config.toml
router_score = "sigmoid"
balance_loss = 0.0172
head_dim = 64
norm_eps = 1e-05
parallel_block = false
beta1 = 0.95
max_seq_len = 256
Below are experts of layer 6 (counted from 0) of a mixture-of-experts language model. Rows are named router (the router's row for the expert), gate (a neuron's input weights, with its number), up (a neuron's input weights, with its number) and show model dimensions 128-255. Each number is 128 + 32 x the weight over its row's rms, rounded and kept within 0 to 255. Numbers have three digits each.
Before each expert's rows: a language model's description of what the expert responds to. This comes from a sample of Wikipedia text that the model never trained on.

# expert 58
Description: Indefinite articles, superlatives. Articles a, an and quantifiers some, most, many, plus the superlative ending est/st, as in greatest, nearest, worst.
router:119104141142063142112135143152121107113097105074169075114154193136123127132089137103179074162132137060116112132108115091123133100123198126171170122140087130079100130095119106149117138145109162165118152117173131118183143082066144080146104101124086122125126070177161130119098126169159109164117093123145120163118165167168104119102095146114113130086103119099159092129116100144090167192099
gate0:134108128132100081058136094062101117134150125164061105139184186117106150080135114108141091143059148102136135106184115183135175118200168119122131104111098080150059138126077098131115082154147146108165149141112128137170088118120076111154151160124124164117152102121096093103119117175089094159186114139108165160099119088122144120124134121095143171112076112142160127163125130062148123124134
up0:139148115072151137150135107123159123157088134149061186134161105114140094122102091101168125114067124113106161176116166207115134178206124089128116119093144162134180117097127118113157150129163161108086108052134122110062124178147131149111131163163189175107145148117115110147122092059068089104141135108068161136164082146107117140164078084086111174105066175146111098090136133090126077154177
gate1:137092140128053047078090080165165144188160142119098113144096072115064089127095113183070119125121091069087138115179118125146109113081160118104156159089135091086156104090115105166128124089055132164114173101160078138185142181165155154142113123112101126089121129147132102171188184155094085159151166117109133136152181122121151136090101110190134146123151131114160114143154117090115149152115
up1:161195085086140101134140161170078090139089092158100043160132125119176152110179104147080084143129196127134110116087127087119143086143122162145116119155136191111141093166089147111114130163137142135142144104065128166131062152087128152175137127123098142081122152120053142107165100162175125155154082128083098185077132113112129119155155197120130145171167122155162181156112198149106139129134
gate2:180082081158157129148060170109124072119154184111146114163117148112142103112130157134153130161126084224115120159111114107137131103099164136121144119102106104115113136160057136164100127134125107193166168117093130157139116138199123109089092099091062115114173151148189069100130083113107095174143202115123139129057130131136074103109143080099162222099140192132112142129093120110199119168081
up2:141194130131160145148189137096109115232098108116208168098094150107041147155128077131127072138112119074134095080157153084058120073047131101145161081097146143112114197139050153156113106130172078160148116151070124143115071128121152138111127110107136107084184118123165090129193125173130128109122116137138092118159104109184095119134160135152156131156156133123038117135144111112124095100152

# expert 10
Description: Organization and role nouns. Nouns and noun endings naming organizations, offices and roles, such as Party, Council, Association, member, player, government, president.
router:118094115107061115115116072103160123109126125146119120104158132185110149146058197081159039124111170106111138085166139138134147141163149108161140159120077086068163147068127096121131155194081157169118127139192121145174150171095122161120094144144133086134169111179162147093071165118126133132138042107133157192152068133177123087100139141147184113128115140163110196142101085165086129146184
gate0:179130101144085070082153116085121098116111158209082099075174191121115111053108150165164092136073137073132115092158129160164137105142086119128113083133132082101103204124097181101119146115167155142161141149159150082049179126135111107141100065174101135085153126121136111100110110121153141131188108154123168118122151104130077086139158123103121135139150150166180114170174102070103085117098
up0:075123168122126119153134150145122118186165138108048167091179126161143095142102137143147137130145119093125163129131136194186157167168084063167151150090124112114115060067086124116113199114168129080080148013196132126050152170092113133077156181141190144086109135058127120157074099092122101113113121130082141123151081149072119081069106117107148154152123111091102106117093130045171127172173
gate1:177063113151115082112083087113118152107141151145127157111151097112032084093048125150116094122070116104067099178101152155154149085088158197149144140095080081119140126172113072120128113165153068130165168121125124116120143151139111140119159128144146139157183144191131146132155136061128108149154074067104149148111182165127101146115141098115124155135101169114117147100181097174118109109147
up1:153126107100095091127133141139126131136108157183094089127110140187180128099152125115094121109113117147130120117159122090140165151127051095125099106175131162158188142182111156133114124125126126120138142064131137154137151140135094122133114117138146135023133147133095088165110185183146117139120089158132129116153134113124105098124119154144118097154133075115158124069102168148065153055101
gate2:113060045124086080136115106078104093082186152147146140155119191163102167122066102161121151177128066157136085133113116133196120108059112180101124139116154074126134085119100155139115126169142136183121169091138139193138124139143106106123098160154117125139135173095138087099111119122126163141115156041122083161145144152144110116127130152116126098108106108159142156179133132153120140169141
up2:143177151156186095095111121086092117158112115136145098140119151128113143143125085193106055111114112119088170126125141133081153135128103090157106166118125111084143139078127100186137108131113071138158125091125094158126126133093064132113044155133142146129106162121187073109168149141059123095120123154137140106197081116128115121147183162071160075153166211184132182119164124124091110117143

# expert 36
Description: Pronouns and he- pieces. Subject pronouns he, she, it and the verbs has and have, plus the word-start he in health, heart, here, and the ending -ing.
router:040057120180106149111118129076142153079097055158113076113183197139140108106119116128185117167101074103115119130155098141102176094146161166157151136161138108096147155104130081167123146116122143125094134078116168136150111119070206131049086141061133103160151112168176152108088110095176159168176091179116154134125125126127125138160131141128090141139083089146136135177083145156104141174143
gate0:087113134121128107016124143058117141160153136155058072074182151167110086119169137138178135109080126078129109116211106125180159132131090077109107099126112086185092158091163087129166110155167126086121156087151160154113100123100140120111134098115112179083210089106099103137141126095136178101195115143108130117123126111126073093122104091070118113145157125172200147129160166112166107107132
up0:133128142115154137129163142127145169141137212127072174113101133105121053103068133099111074147097155113105132135108121214137195121117024059112155121079157164137103094070075152121124176124155161123102108054131176115085157150090133089100176140106141146084138135103095087133120113138130102123112127126097127150157125209117114116119145095110177118128104169128098107127132114117131123190159
gate1:135120141086113109143133097098157089096137151163093138153106079072090099137102124151097103109148099104106140078131131142127148101086133192123139136072104077072159161124080082143129149115155115130150111094062134142176107123130177125099136119165181073091188146139135152151126105117129118188100133114103116090144094156142114089093112092137097110129059176125098097126171128124092168140126
up1:172154127116060049122082107147102106175097114150107085157121074104170150135158135132105078149144179112136112118110123054117111128136126151127142102169205187107124102112107095149067133142113166106117132154131077125189190159131107163136110146148108145109171141110081131133162158162158147128134094089137147099102147121088111047169157140127173078115175119122131187104101187098121112120115
gate2:156112113139138134126144164119122085109136138100125129131138113114154110055133097123134133137154112153158153166129112139193090100146128210139129101083100130137159143153136089177139148176168197156131140083128110168137104176168119077071119142090159135120162148182116089094110152161068068150089173091062116108123086137137026085149146146146136144131099136119129119149071140135129218146141
up2:162191167132193111197108164082102130164091159136187096080122094099146107131150070152128090135145083114072109101107104134140157079138125125117212167158152123049109122109134124110154113157123133115107059124120091189143048126097158137126146124120104098045164109155141111103181162112089110108080097115139091094105098112119111102115181189134172130107137099117112160105142112093127172119137